config.yaml
num_hidden_layers: 14
hidden_size: 224
n_experts: 96
experts_per_token: 4
d_expert: 160
d_shared_expert: 0
hidden_act: "squared_relu"
moe_layers: [1, 3, 5, 7, 9, 11, 13]
router_score: "softmax"
normalize_top_k: false
routed_scale: 1.0
balance_loss: 0.0185
balance_bias: false
router_z_loss: 0.001
n_groups: 4
groups_per_token: 2
init_std_router: 0.0309
lr_router: 0.000907
vocab_size: 5244
norm: "layernorm"
norm_eps: 1e-06
tie_word_embeddings: false
optimizer: "adamw"
learning_rate: 0.00199
beta1: 0.9
beta2: 0.95
batch_tokens: 131072
max_seq_len: 256
train_tokens: 442500000
max_steps: 3377
dataset: "wikipedia_en"
Below are experts of layer 7 (counted from 0) of a mixture-of-experts language model. Rows are named router (the router's row for the expert), up (a neuron's input weights, with its number), down (a neuron's output weights, with its number) and show model dimensions 0-223. Each number is 200 + 40 x the weight over its row's rms, rounded and kept within 0 to 999.
Before each expert's rows: "comes after" lists some tokens at least twice as common just before its tokens as in all text; "raises" lists some tokens whose logits its average output raises strongly, later layers aside. This comes from a sample of Wikipedia text that the model never trained on. Tokens count by the router's weight.

# expert 22
comes after: " K", "2", " S", "–", "k", "K"
raises: "g", "o", "od", "ir", "ac"
router,216,209,279,252,171,220,109,233,196,228,243,184,203,251,233,204,219,206,194,235,188,154,247,308,153,212,235,217,155,132,237,215,183,211,253,153,155,187,213,188,261,119,235,276,241,250,159,241,238,282,229,245,205,148,178,243,191,145,207,182,154,221,151,199,215,167,198,265,227,163,203,192,251,193,167,227,149,248,215,148,164,152,205,260,191,132,252,214,190,115,200,220,209,177,157,195,217,145,249,177,218,218,178,203,144,245,222,196,238,184,204,239,188,213,154,199,175,174,226,261,241,225,191,230,203,151,181,183,179,187,230,229,175,205,202,232,250,237,209,125,173,237,209,278,178,205,230,160,191,165,177,199,173,230,139,237,194,219,204,155,241,180,115,88,230,183,177,194,198,199,157,224,264,196,217,219,274,289,290,171,254,152,190,209,252,198,249,270,171,120,199,88,253,194,203,151,193,194,230,139,177,195,194,173,190,209,232,150,183,164,240,127,175,177,210,251,137,272,252,206,184,192,273,201
up0,204,178,270,223,169,233,138,182,180,222,225,147,207,227,222,183,156,210,132,186,189,181,225,217,154,166,179,208,186,213,276,220,168,197,181,183,136,181,242,258,204,193,254,197,151,193,177,195,312,171,203,250,169,242,217,225,256,239,295,172,139,197,205,159,186,210,200,233,250,107,223,174,163,218,188,247,247,282,174,79,187,184,271,230,173,205,209,250,223,207,162,176,221,173,225,183,163,222,171,124,144,214,176,191,172,259,164,267,164,217,213,214,204,204,146,216,222,150,258,219,151,243,226,214,231,164,248,228,159,166,240,268,187,155,163,202,194,196,202,133,211,240,263,214,196,205,156,273,186,224,175,215,138,212,198,268,222,186,241,204,248,192,240,198,196,144,216,299,224,234,176,193,240,190,159,152,193,186,249,173,178,222,168,127,295,213,293,235,163,243,235,231,200,132,165,188,246,210,124,175,257,247,213,59,203,178,155,134,161,184,217,140,225,233,180,184,199,213,173,214,225,250,173,205
down0,176,197,247,173,234,195,159,217,163,124,155,248,121,157,261,184,226,235,41,205,182,252,151,213,218,172,198,176,191,183,272,231,270,229,159,224,257,229,262,213,168,243,197,210,167,211,168,181,197,174,186,177,222,225,210,218,219,147,218,222,180,157,191,207,264,153,269,182,219,201,213,214,290,143,221,214,169,203,196,206,212,133,251,135,213,248,229,163,234,274,192,136,171,132,265,214,231,282,199,121,275,145,156,172,233,185,209,149,210,183,168,172,174,166,238,241,125,204,212,122,268,229,197,208,175,192,113,188,286,202,248,190,197,90,195,194,188,213,232,184,292,152,211,206,225,213,185,224,230,235,228,244,184,179,254,217,160,141,221,193,236,232,217,217,190,153,176,132,211,155,203,140,259,181,157,238,203,287,190,259,263,172,188,161,122,192,173,209,191,291,184,235,187,166,166,244,203,187,183,187,222,196,146,189,185,236,173,233,161,217,227,197,206,187,177,138,232,203,223,190,228,220,247,193
up1,194,194,162,234,203,248,173,166,178,160,267,140,203,200,193,187,234,217,120,120,180,197,166,227,195,144,219,216,126,146,256,198,190,244,247,259,236,236,169,260,269,177,196,200,180,186,218,183,148,181,244,188,157,236,200,268,125,239,206,250,188,181,187,186,165,185,199,230,248,182,189,221,172,160,147,177,240,194,169,192,180,241,235,194,198,231,241,193,162,120,248,152,222,263,253,107,173,238,165,134,210,290,310,156,236,173,213,197,295,204,204,163,161,252,240,198,233,109,180,182,210,182,157,295,167,264,212,205,176,199,192,236,154,167,174,189,237,177,140,135,202,180,133,259,194,223,201,197,149,235,92,246,205,192,199,188,222,221,224,224,173,216,165,201,258,210,162,209,191,255,178,189,251,113,179,179,189,198,145,234,278,190,211,283,126,225,263,202,138,205,267,199,174,247,211,155,174,238,226,158,241,129,256,228,200,197,258,205,179,153,203,195,211,173,204,208,180,231,203,165,209,140,267,183
down1,247,259,178,208,256,217,176,188,140,186,206,119,218,171,239,182,192,217,196,154,250,185,226,146,226,270,192,183,140,143,227,173,211,171,156,176,242,158,235,179,252,175,196,217,217,188,195,249,151,167,230,254,237,224,249,132,79,203,229,147,172,151,257,288,228,267,214,213,147,291,157,227,213,239,143,240,165,173,222,232,163,205,177,199,211,215,115,230,210,160,243,216,256,118,197,189,199,190,177,251,232,204,158,191,263,240,214,198,242,239,184,227,208,184,215,177,164,170,126,173,295,183,254,163,221,169,225,244,237,234,195,249,225,169,201,174,224,178,201,241,201,244,242,242,191,232,175,223,161,204,159,206,277,204,220,132,234,211,202,221,101,165,191,202,203,267,142,206,204,231,220,136,215,277,150,218,119,197,219,215,237,203,189,234,131,182,195,165,191,183,131,161,190,186,260,193,99,288,183,253,189,160,252,191,208,102,193,130,261,248,170,190,175,166,205,187,184,177,207,238,214,203,125,192
up2,154,175,280,214,242,164,204,164,234,214,109,231,129,236,164,263,228,225,202,202,224,115,157,139,233,187,157,213,180,267,200,206,124,223,263,228,207,198,194,216,189,119,226,223,168,178,211,186,186,198,168,188,252,187,167,212,260,199,180,216,233,171,243,245,209,206,186,207,211,206,217,243,156,157,197,167,203,194,192,255,199,179,196,171,229,158,267,149,265,153,165,223,197,185,179,226,250,165,202,228,233,218,176,190,196,121,216,128,187,190,233,213,187,199,220,158,142,202,225,305,217,229,215,174,255,127,273,230,225,212,176,244,124,316,226,194,270,118,190,185,245,180,214,131,118,236,180,222,293,208,159,222,229,175,204,226,228,150,203,165,172,218,237,254,239,173,188,260,142,231,168,271,212,133,155,219,229,237,103,173,190,224,223,221,262,189,186,186,135,255,195,226,180,225,217,146,189,132,288,199,163,207,218,219,215,142,153,176,233,233,188,198,244,155,214,212,97,243,201,188,250,197,269,249
down2,201,205,258,216,138,178,185,189,237,167,251,230,255,197,186,325,233,143,209,186,166,105,156,158,179,248,215,166,194,208,176,202,159,200,47,294,200,218,181,177,248,222,251,269,220,269,183,195,212,204,220,230,185,233,206,165,203,214,160,185,190,188,289,214,171,189,165,117,238,249,222,187,219,148,228,249,183,172,158,211,246,206,232,194,240,197,260,155,244,183,201,188,223,176,124,174,214,211,195,209,186,227,192,251,207,143,189,180,220,202,229,169,110,181,134,181,257,188,203,259,205,160,184,162,228,196,209,194,212,187,237,144,234,220,148,167,222,225,179,201,234,128,183,279,195,259,214,226,208,224,216,219,139,152,206,212,105,180,167,143,155,240,190,236,180,196,283,192,207,257,146,305,235,239,215,188,134,145,148,199,244,242,204,97,257,254,270,192,178,245,150,152,174,153,177,212,217,133,138,221,230,202,164,221,223,185,208,221,165,205,215,274,188,152,216,161,165,218,219,188,202,178,263,194
up3,172,215,230,267,162,233,246,207,230,193,219,206,202,246,210,177,175,102,194,146,262,196,220,159,175,202,234,192,209,154,160,212,200,195,205,167,181,174,127,194,258,98,204,295,205,202,202,281,250,246,223,252,216,211,210,230,177,206,188,256,144,211,191,192,144,216,228,190,229,243,219,206,216,100,242,151,231,255,231,165,151,151,171,188,181,225,238,187,264,195,213,227,244,193,232,256,277,221,98,242,228,145,252,236,166,208,231,260,166,136,172,172,175,179,177,142,177,202,161,271,215,209,228,205,217,209,250,212,173,117,133,148,204,226,219,214,251,223,201,190,193,147,246,256,195,176,176,199,255,184,244,186,170,154,287,192,228,156,174,165,230,136,166,197,152,187,191,185,187,198,204,206,158,231,244,240,253,200,195,182,216,199,149,218,248,226,212,247,305,240,203,133,182,216,155,237,221,83,219,154,175,213,212,243,233,210,122,159,164,149,122,175,114,196,227,242,224,155,195,198,150,305,204,187
down3,187,209,183,157,197,235,191,169,126,98,153,187,137,166,104,182,238,222,201,210,212,247,206,210,228,202,192,217,187,182,187,155,218,169,185,227,195,184,129,202,177,180,178,196,200,197,156,201,244,181,248,206,318,285,182,207,246,242,199,182,185,175,170,238,223,272,145,202,259,201,190,163,308,165,220,257,211,202,146,213,205,134,192,217,173,189,203,152,222,149,199,204,202,162,110,242,166,161,197,182,190,223,208,258,162,179,244,268,165,179,193,148,257,165,202,186,250,240,211,122,229,186,274,143,260,174,253,223,216,208,210,173,141,173,188,244,205,178,240,209,299,174,185,190,233,216,239,317,175,232,190,272,184,157,163,244,212,218,244,242,218,152,161,173,230,311,245,151,148,181,261,188,249,262,168,193,190,267,149,209,171,142,182,173,221,236,144,215,199,216,197,119,203,204,198,280,219,263,156,243,89,199,210,147,222,190,169,225,231,247,162,191,212,198,204,233,216,184,184,162,197,190,265,169
up4,270,205,257,195,245,257,165,179,136,225,223,215,189,207,161,296,174,204,185,196,230,258,233,202,159,263,225,209,244,120,224,215,204,212,211,208,239,161,151,170,184,180,191,191,170,240,167,213,186,188,163,240,198,159,182,244,185,205,163,221,194,234,252,256,214,207,213,230,190,170,198,133,158,190,237,134,187,226,226,198,168,257,169,261,163,192,276,191,227,183,130,203,254,195,189,122,206,183,163,261,208,168,257,228,136,302,156,248,199,206,218,230,228,267,169,123,162,181,210,236,243,181,225,165,211,241,277,127,178,193,204,144,192,256,142,198,243,187,171,228,331,155,231,169,193,297,176,170,134,157,235,241,220,170,227,183,105,180,196,251,238,158,203,233,209,201,175,253,248,274,172,177,200,231,220,201,272,164,238,232,209,147,160,191,183,196,224,204,210,195,155,137,210,186,176,167,211,156,234,244,256,224,162,238,201,230,95,119,196,219,194,177,193,239,191,245,157,189,319,145,195,219,185,154
down4,201,171,203,248,189,219,250,153,184,239,274,218,197,152,229,134,161,163,170,151,173,189,246,259,220,206,137,233,166,164,125,143,198,209,216,238,190,188,208,201,248,208,214,276,219,183,147,240,180,141,218,263,214,141,225,197,181,182,123,255,189,220,231,191,213,229,166,206,258,197,252,242,170,135,215,251,216,154,114,239,267,175,236,176,176,199,204,215,206,238,186,161,163,157,204,202,187,206,220,173,261,209,298,221,252,185,228,224,210,293,218,249,264,195,198,127,243,242,176,215,140,187,272,232,225,244,173,159,135,221,210,231,216,237,210,175,144,164,213,236,193,210,265,184,142,167,259,305,235,182,163,221,237,201,200,195,150,160,244,221,214,163,220,252,187,185,175,189,196,291,234,179,208,264,146,164,272,136,147,210,250,134,169,127,153,120,217,141,177,189,149,195,160,199,249,215,201,261,227,180,145,211,233,224,174,169,279,200,176,180,191,154,153,277,260,221,136,216,182,230,136,159,189,222
up5,186,228,164,189,240,146,235,221,214,236,142,124,156,227,221,221,183,171,205,256,176,180,257,201,168,196,233,194,205,221,201,204,244,201,146,190,215,241,214,132,160,72,251,155,178,219,191,225,151,149,224,182,282,212,162,245,264,200,255,190,131,209,204,217,212,228,179,160,255,154,167,273,230,194,186,167,163,212,235,191,199,157,249,255,218,174,142,202,135,171,135,165,215,255,207,213,207,278,263,229,205,265,271,271,146,189,290,192,205,204,283,247,215,226,211,160,152,121,194,162,151,242,198,201,193,162,214,168,231,180,172,232,248,143,182,185,234,155,216,221,145,159,112,186,216,190,228,169,146,206,260,211,222,164,173,222,177,272,198,209,220,247,146,141,154,267,197,214,219,268,178,266,231,234,182,209,193,190,194,192,257,188,228,202,253,205,234,257,206,185,240,123,271,157,246,103,238,140,264,209,180,182,231,125,162,243,210,183,210,242,253,149,172,178,166,200,174,224,169,246,152,225,255,185
down5,238,184,134,164,242,181,263,201,223,151,192,203,186,165,253,206,169,201,177,153,138,175,200,172,180,82,68,139,156,199,224,260,241,254,254,268,190,241,247,195,134,128,243,138,237,202,171,217,198,152,188,213,123,223,190,257,296,181,199,230,178,202,178,248,280,152,224,179,234,193,201,152,220,213,274,234,254,225,160,229,188,217,216,225,170,242,253,200,204,156,163,251,134,256,178,166,153,226,204,151,220,193,237,203,152,195,164,177,237,208,225,217,227,196,190,210,169,250,219,126,101,161,169,231,249,195,242,187,151,161,216,255,167,204,194,200,170,202,179,266,192,224,216,209,171,120,200,144,259,234,202,253,265,215,236,175,207,203,172,189,198,154,186,209,204,131,158,202,233,239,154,283,200,189,194,218,240,210,168,190,240,156,238,225,185,151,185,147,138,225,187,244,203,236,243,144,210,110,174,227,142,136,176,191,225,152,229,227,273,215,250,204,254,253,186,262,198,237,184,240,268,236,207,185
up6,151,194,217,210,219,203,174,229,235,201,222,178,197,157,211,185,226,242,202,242,134,250,190,170,234,212,187,248,213,156,206,206,193,178,272,174,236,203,199,119,179,243,197,221,164,214,195,223,156,190,366,258,243,223,181,217,187,212,112,168,135,204,188,234,210,133,148,151,182,245,260,172,228,239,239,144,179,190,187,152,276,161,88,257,170,199,210,200,200,196,164,219,253,176,234,236,243,159,187,200,168,144,197,128,159,190,178,109,190,208,198,204,218,196,144,121,171,248,214,146,155,219,246,280,264,193,239,185,137,212,177,237,239,204,234,183,172,197,224,167,186,243,260,161,196,201,256,173,201,146,199,207,198,140,227,262,200,193,273,248,220,143,190,278,209,153,186,197,178,207,138,192,184,220,268,197,270,147,170,277,198,180,210,204,245,131,225,230,121,130,172,153,229,215,207,165,211,194,162,142,228,195,204,176,202,189,193,190,272,198,204,197,176,218,265,245,141,248,211,203,303,202,263,133
down6,248,191,175,212,146,278,179,285,246,217,167,209,199,185,247,151,179,167,142,213,171,226,237,187,177,218,179,277,169,228,161,233,251,251,166,269,157,245,205,203,89,194,178,179,165,126,195,246,309,244,191,228,196,222,200,165,184,175,185,110,172,279,204,159,232,238,242,187,232,235,228,243,209,140,213,151,203,186,152,205,165,174,129,198,228,193,268,158,167,242,208,216,170,267,276,241,198,159,173,164,159,152,250,168,228,160,201,145,174,166,274,173,94,163,167,213,162,191,189,184,251,238,239,217,180,215,217,193,176,204,161,253,188,230,251,157,286,121,192,193,206,154,164,144,256,153,233,203,233,235,153,187,180,202,180,225,268,203,176,218,185,196,183,223,233,221,203,262,212,145,270,224,225,224,246,165,248,117,224,193,197,190,232,238,222,198,94,230,166,180,247,222,181,131,245,161,208,189,191,213,204,235,205,212,135,278,214,222,251,214,226,251,212,162,243,205,189,164,162,193,277,229,132,181
up7,236,186,219,174,213,181,215,223,220,168,215,153,201,169,272,206,258,265,235,209,217,179,257,195,229,188,171,159,217,180,167,211,249,223,195,245,141,184,220,227,213,140,256,153,224,247,211,227,265,222,174,203,141,273,196,254,167,178,218,217,128,191,228,151,279,205,209,211,214,174,202,204,206,205,159,117,165,250,184,208,170,189,228,240,220,169,251,245,176,172,221,112,189,230,61,169,143,197,210,188,204,222,189,175,205,241,247,218,194,180,276,210,140,222,110,211,228,196,183,231,157,234,194,251,182,210,243,189,152,203,205,211,172,170,208,159,236,150,94,239,192,176,221,202,239,181,248,194,167,197,172,184,222,198,112,151,134,280,204,106,203,253,126,195,145,244,175,253,171,234,188,212,170,294,137,148,209,175,183,212,283,244,227,186,241,227,255,211,178,199,167,158,209,229,235,78,257,187,240,212,165,136,190,185,202,195,263,154,187,183,153,182,233,219,145,253,168,106,161,237,259,173,226,186
down7,221,243,141,203,235,182,208,183,183,170,215,163,154,173,226,182,131,196,180,142,205,207,122,197,215,160,148,145,230,179,319,257,225,209,137,159,154,230,185,165,155,223,164,184,220,224,240,212,178,215,221,160,205,261,269,220,251,118,203,208,150,216,136,217,194,232,167,107,227,184,193,223,225,242,166,211,298,198,190,267,229,194,229,212,186,170,199,227,198,221,248,227,165,220,205,198,138,204,175,175,212,318,135,218,197,158,183,229,168,154,223,216,239,205,258,209,299,211,178,188,193,157,256,193,150,217,215,189,184,184,210,222,223,209,252,175,181,123,237,207,126,169,278,171,230,234,208,165,261,214,208,215,156,224,220,138,225,141,186,163,197,252,151,154,173,152,187,173,263,209,243,287,139,81,175,218,130,171,216,224,204,216,211,215,225,192,184,176,194,250,176,241,157,207,172,234,217,188,142,245,265,238,150,279,193,217,194,239,237,164,250,199,179,198,108,128,249,193,221,223,182,300,177,160
up8,248,230,280,181,207,209,215,212,171,244,187,193,188,175,199,244,160,237,160,236,170,221,174,132,233,194,127,174,140,240,132,262,172,221,201,138,223,225,164,216,256,191,180,124,173,220,188,199,203,223,142,186,160,229,121,265,215,196,186,186,163,190,277,102,197,184,208,219,204,144,158,156,178,211,154,193,134,296,177,196,263,201,212,192,166,145,236,264,268,188,236,123,231,208,185,201,172,191,189,153,122,222,222,238,225,252,249,246,175,173,260,126,222,300,205,223,254,174,238,183,241,228,199,279,235,132,220,224,229,167,231,251,211,198,180,201,204,223,130,234,135,207,226,203,227,224,278,127,118,220,261,185,222,185,114,210,155,240,243,195,161,191,159,201,160,268,198,248,236,226,206,214,157,226,154,174,239,205,136,187,263,259,138,195,201,212,157,229,229,184,120,205,199,195,218,91,216,149,167,235,142,209,216,155,200,190,240,183,199,244,229,208,129,191,196,241,215,176,177,259,203,211,226,194
down8,191,233,215,203,213,187,209,258,219,211,262,193,192,127,283,151,178,200,228,167,250,217,85,164,183,202,169,150,268,217,196,177,176,230,156,236,174,225,160,185,178,248,199,185,155,169,229,203,186,288,160,152,196,222,172,264,185,172,261,203,155,187,156,203,259,236,222,137,253,206,153,202,125,208,193,149,218,221,237,263,213,194,247,184,206,125,171,236,200,229,265,156,187,191,136,178,156,217,190,191,153,271,185,208,167,225,218,175,208,142,224,215,151,208,228,205,262,279,203,173,194,189,244,246,225,211,280,173,124,245,242,176,248,227,212,174,253,184,194,119,149,217,278,186,283,209,186,172,254,193,192,254,91,183,261,189,196,180,170,173,228,219,162,211,195,227,115,240,218,169,194,198,190,163,183,219,134,157,177,223,221,234,204,171,208,146,265,199,194,145,131,198,262,223,143,164,190,133,128,266,213,234,184,173,193,236,177,201,219,178,185,221,315,187,143,149,221,267,252,240,218,255,137,188
up9,295,193,175,195,266,190,173,171,210,211,176,202,150,170,230,208,209,129,237,166,155,163,212,186,219,211,238,240,158,194,275,233,242,192,176,197,198,222,248,195,206,179,221,182,241,224,164,215,173,245,182,212,237,210,269,190,227,165,207,202,270,225,195,213,238,210,221,300,172,250,145,218,135,197,151,216,137,180,186,241,248,177,192,211,255,179,232,274,215,92,187,227,221,215,154,174,183,182,142,250,169,181,140,193,146,184,218,181,171,190,183,243,137,193,144,217,118,250,228,226,317,312,182,179,190,168,179,194,158,156,171,145,233,190,214,226,196,222,160,333,218,195,185,176,206,213,255,218,231,204,184,168,218,188,159,193,138,198,205,109,141,220,214,156,249,229,167,179,127,168,201,201,207,204,190,126,283,261,116,164,189,207,176,209,230,153,254,246,163,237,223,99,162,202,202,166,153,194,245,194,160,185,263,151,181,239,209,177,298,159,211,213,188,235,238,278,212,183,180,171,256,217,157,179
down9,160,255,163,134,189,226,214,153,170,262,165,176,147,164,224,189,149,161,222,178,197,188,170,260,212,206,190,214,162,162,268,190,122,192,167,225,153,164,224,219,171,179,248,164,280,162,212,187,172,238,230,160,209,168,235,189,196,180,128,179,217,153,219,202,216,141,263,177,325,233,268,205,175,229,150,191,202,119,116,217,245,179,247,228,153,155,236,191,238,217,211,233,225,278,234,227,161,219,182,173,208,249,238,208,107,178,137,187,178,240,194,220,165,200,157,191,244,191,198,169,188,247,162,145,217,145,223,230,225,141,262,271,244,182,246,210,183,160,148,231,217,154,216,220,134,200,266,269,198,194,162,207,216,201,215,201,132,193,244,205,247,201,223,222,225,222,126,169,152,146,263,200,199,284,135,313,192,192,206,192,246,160,246,182,154,260,193,216,282,127,232,257,241,183,154,215,125,176,208,216,212,149,202,169,168,252,145,291,187,225,212,162,226,182,236,212,230,134,176,200,165,197,237,205
up10,253,262,150,204,196,252,150,235,253,250,227,214,239,220,197,245,190,101,155,205,203,144,151,221,155,160,202,212,173,143,149,213,176,184,216,189,212,203,266,178,263,270,164,247,219,147,84,268,189,245,267,222,194,207,201,236,160,263,206,153,196,153,260,195,181,191,232,284,210,222,175,165,238,149,229,233,188,290,126,185,167,176,180,210,256,202,250,195,217,202,258,247,220,169,179,182,211,231,232,149,189,165,172,227,296,205,251,157,178,177,167,164,159,183,222,141,152,228,223,169,254,211,250,172,261,160,241,175,204,159,204,215,180,196,253,269,134,181,192,96,200,246,218,186,207,230,263,227,288,185,134,196,191,246,181,195,196,178,318,190,172,155,171,161,160,143,218,190,215,165,195,221,121,184,228,241,170,191,248,245,192,227,193,195,182,210,197,166,210,142,168,226,263,216,187,233,202,206,164,177,231,174,141,196,172,218,185,114,217,165,208,144,124,222,200,251,173,271,254,229,153,219,240,184
down10,180,161,266,214,174,200,217,178,210,204,242,193,165,177,237,264,160,179,202,216,176,139,186,140,166,205,194,206,143,288,209,158,149,181,107,174,148,205,227,127,165,238,231,165,221,182,215,165,200,191,137,199,267,215,172,250,235,167,226,181,166,129,180,171,221,205,143,280,219,134,188,239,202,223,248,173,240,213,165,256,201,153,241,154,157,221,190,227,190,183,194,274,254,247,179,182,158,176,220,170,72,200,190,203,161,269,262,188,192,221,249,176,226,130,194,202,174,187,192,228,195,191,263,186,252,189,200,303,188,204,201,141,204,138,158,181,173,211,268,204,199,215,218,168,242,238,215,175,190,153,160,246,216,212,237,213,221,207,203,181,182,139,186,236,216,325,191,211,127,216,172,232,271,288,219,278,254,209,199,237,195,185,295,200,174,210,182,233,190,217,196,193,181,167,188,168,169,183,114,239,211,188,137,103,266,190,185,155,235,182,224,267,253,158,284,194,192,261,160,156,136,228,239,177
up11,189,245,180,282,229,118,210,231,196,211,138,178,231,250,144,242,180,171,149,163,165,227,260,233,185,131,268,170,140,247,197,244,309,283,203,124,165,199,191,223,159,101,164,236,174,213,186,242,201,199,233,251,237,243,231,177,185,157,225,257,177,218,107,263,173,169,218,196,224,263,157,250,127,167,255,211,218,168,207,210,232,234,183,233,186,193,171,196,196,230,262,233,162,213,152,224,225,174,190,220,184,123,260,225,152,162,283,215,145,179,216,236,207,198,190,232,278,201,209,153,248,263,164,172,204,209,265,247,165,201,214,242,167,218,70,176,211,181,218,220,194,157,215,252,226,132,163,266,89,208,172,295,181,245,156,198,225,190,194,220,159,242,198,187,210,214,185,165,181,185,191,253,194,210,179,158,252,209,232,207,192,261,132,171,185,254,245,208,144,206,196,229,116,262,204,171,188,226,208,181,138,203,172,149,180,184,183,218,199,171,214,163,257,159,202,188,183,164,198,154,237,161,189,165
down11,253,219,153,121,114,183,272,207,190,168,188,178,272,237,146,225,261,250,223,174,244,189,171,130,225,121,161,197,186,159,206,197,248,233,228,145,172,232,201,194,220,246,224,254,209,261,223,210,209,197,153,196,228,238,139,177,195,188,137,280,209,280,195,179,182,191,178,262,125,262,202,198,160,234,194,209,217,207,231,225,192,218,204,221,195,251,201,211,182,284,122,218,237,156,221,232,123,192,249,214,156,200,225,229,192,162,225,203,186,218,196,183,170,180,167,231,205,302,174,110,240,143,192,112,176,263,184,140,215,169,185,211,212,232,205,196,228,275,228,218,134,121,203,243,194,211,171,171,201,132,181,181,152,184,211,233,204,182,293,199,239,208,235,237,165,171,199,240,244,150,226,229,251,190,265,203,184,185,189,145,173,199,269,188,188,291,186,182,173,221,205,241,115,176,234,296,139,196,139,227,144,202,143,223,193,197,159,164,201,235,178,271,153,135,159,193,172,265,239,179,225,278,220,227
up12,210,172,197,176,153,275,302,220,149,172,183,165,213,157,199,213,208,105,195,166,192,197,208,104,140,175,237,215,199,250,214,214,214,245,150,278,211,229,228,160,248,216,174,213,147,195,185,257,220,259,200,203,250,220,206,203,247,219,188,179,162,208,165,156,194,208,172,193,173,115,305,240,203,192,200,157,149,240,201,144,107,234,150,209,211,161,180,283,238,271,204,152,240,173,229,134,269,152,198,177,182,254,180,227,158,165,181,208,142,188,134,191,227,186,207,204,308,259,274,257,181,159,253,198,189,202,171,195,182,174,216,229,239,143,203,154,177,155,204,188,232,204,151,262,201,217,172,189,207,126,236,256,262,191,271,220,161,226,242,225,167,192,168,209,205,154,215,234,170,232,182,224,251,192,221,174,248,238,200,161,292,213,228,174,285,233,257,194,244,167,204,220,151,166,158,185,224,244,171,198,170,190,221,205,196,109,94,173,201,187,167,173,226,224,189,243,113,157,183,177,268,266,198,209
down12,132,214,255,158,141,228,211,222,149,214,201,162,263,201,108,207,280,289,202,168,228,220,218,165,234,230,242,240,208,269,225,140,177,240,233,200,270,231,158,196,201,242,179,195,184,98,218,211,244,207,212,231,243,214,258,172,182,224,244,164,212,252,173,131,199,148,218,204,149,294,191,139,200,168,229,241,179,198,202,200,237,204,200,136,137,211,219,145,113,152,214,175,209,237,197,207,171,207,177,280,175,205,257,191,164,187,222,196,182,256,225,171,218,167,247,206,252,253,128,172,198,232,201,176,197,205,177,219,170,139,174,268,226,229,147,176,210,245,253,181,199,172,254,204,224,222,97,145,187,189,210,206,171,166,189,204,185,150,251,159,149,202,239,193,172,181,158,227,233,236,183,144,226,237,152,183,192,203,139,172,163,183,204,240,341,203,191,216,131,193,206,151,172,171,234,208,203,240,250,180,255,201,188,168,217,232,211,178,154,146,202,166,184,140,169,229,97,238,267,200,308,226,293,177
up13,275,232,139,251,199,207,251,207,227,190,253,180,247,185,209,163,219,107,260,141,182,166,237,211,201,179,169,209,225,213,241,193,138,215,165,195,169,199,213,261,252,219,206,265,165,256,124,250,158,167,218,201,229,154,213,192,202,72,251,248,196,189,242,244,142,239,188,204,170,198,148,154,156,198,180,218,217,253,170,126,233,170,167,155,140,157,230,199,326,150,294,226,223,262,226,246,159,136,254,243,200,258,172,230,219,131,196,174,226,141,243,195,253,213,148,167,190,168,154,309,220,260,183,125,279,233,221,248,218,212,241,200,183,207,174,179,214,156,204,192,168,207,226,171,189,171,176,219,126,193,165,204,243,193,206,266,188,191,183,187,146,189,184,154,172,184,205,261,186,147,187,202,273,233,211,197,186,175,135,287,129,274,214,112,132,206,207,184,170,198,203,147,158,160,170,219,204,210,245,177,193,225,190,202,190,150,192,234,245,250,213,171,167,187,205,233,214,260,196,222,174,205,145,180
down13,223,232,177,148,194,190,234,209,219,187,205,214,228,200,165,231,236,242,179,218,176,211,153,177,128,235,204,189,241,235,200,247,294,207,244,200,129,121,185,144,179,138,228,198,224,254,240,154,166,155,221,244,206,130,205,218,225,154,178,213,227,184,193,154,147,212,196,204,179,244,208,210,179,154,286,233,199,188,183,219,142,158,232,257,257,205,231,222,231,122,224,220,255,226,255,168,167,159,168,189,227,159,191,171,113,202,190,221,214,197,154,171,179,275,201,246,167,190,137,193,280,221,201,170,209,190,318,224,190,78,165,245,144,236,224,205,250,213,195,191,171,232,221,213,196,284,218,144,202,208,90,231,209,173,195,191,246,204,221,248,167,224,144,201,211,212,190,143,147,215,214,299,288,124,226,138,179,187,265,208,149,230,209,146,200,221,120,181,174,173,138,169,275,227,256,236,149,233,173,257,282,242,184,208,189,246,156,208,171,160,240,204,105,224,214,160,194,163,232,197,178,173,196,195
up14,266,147,276,163,231,162,108,165,205,208,223,113,247,230,177,190,230,191,189,242,206,278,259,316,189,175,190,194,171,204,185,191,145,181,242,224,164,211,141,195,193,238,153,228,185,215,122,248,202,259,161,249,193,180,246,210,205,212,186,239,276,201,174,140,182,207,237,210,195,212,258,134,128,205,189,245,238,161,281,93,175,179,172,239,211,207,241,140,214,181,237,242,194,232,196,249,255,144,226,181,184,232,209,224,223,270,169,268,209,251,200,142,151,192,233,173,239,192,198,166,184,173,251,222,229,95,250,172,165,173,165,192,171,252,173,177,252,172,177,195,165,184,221,217,215,230,184,166,196,179,165,174,158,194,228,162,226,219,194,193,267,310,227,128,201,174,164,233,262,255,164,254,223,194,125,249,210,168,208,200,190,250,226,223,108,171,200,213,152,106,234,195,226,162,236,240,201,243,128,199,184,163,185,178,189,179,241,188,248,165,260,205,242,194,158,143,171,267,206,164,208,126,194,176
down14,222,201,246,193,162,217,115,168,268,190,136,178,236,196,221,193,242,256,130,178,121,198,197,169,214,207,207,208,191,180,197,223,209,198,202,149,204,146,253,293,183,215,202,218,212,155,201,200,181,282,251,182,89,190,214,166,206,213,196,179,185,188,222,229,161,251,147,106,210,187,309,206,220,196,140,245,286,212,244,255,234,196,194,174,184,279,249,214,242,236,145,222,196,174,231,212,276,195,223,204,229,203,233,190,228,154,141,110,182,205,251,171,213,228,233,195,213,169,180,153,210,151,207,239,192,173,204,257,272,196,239,246,198,173,275,181,230,138,261,198,209,188,266,140,192,224,233,214,162,194,209,238,121,224,238,264,114,219,154,213,266,172,171,133,175,248,197,217,233,219,211,229,186,170,171,139,261,206,221,283,137,182,277,202,167,150,223,176,128,139,222,224,213,217,161,254,188,163,164,197,184,169,151,173,205,175,167,175,172,173,262,171,268,187,227,220,169,259,133,234,213,181,207,107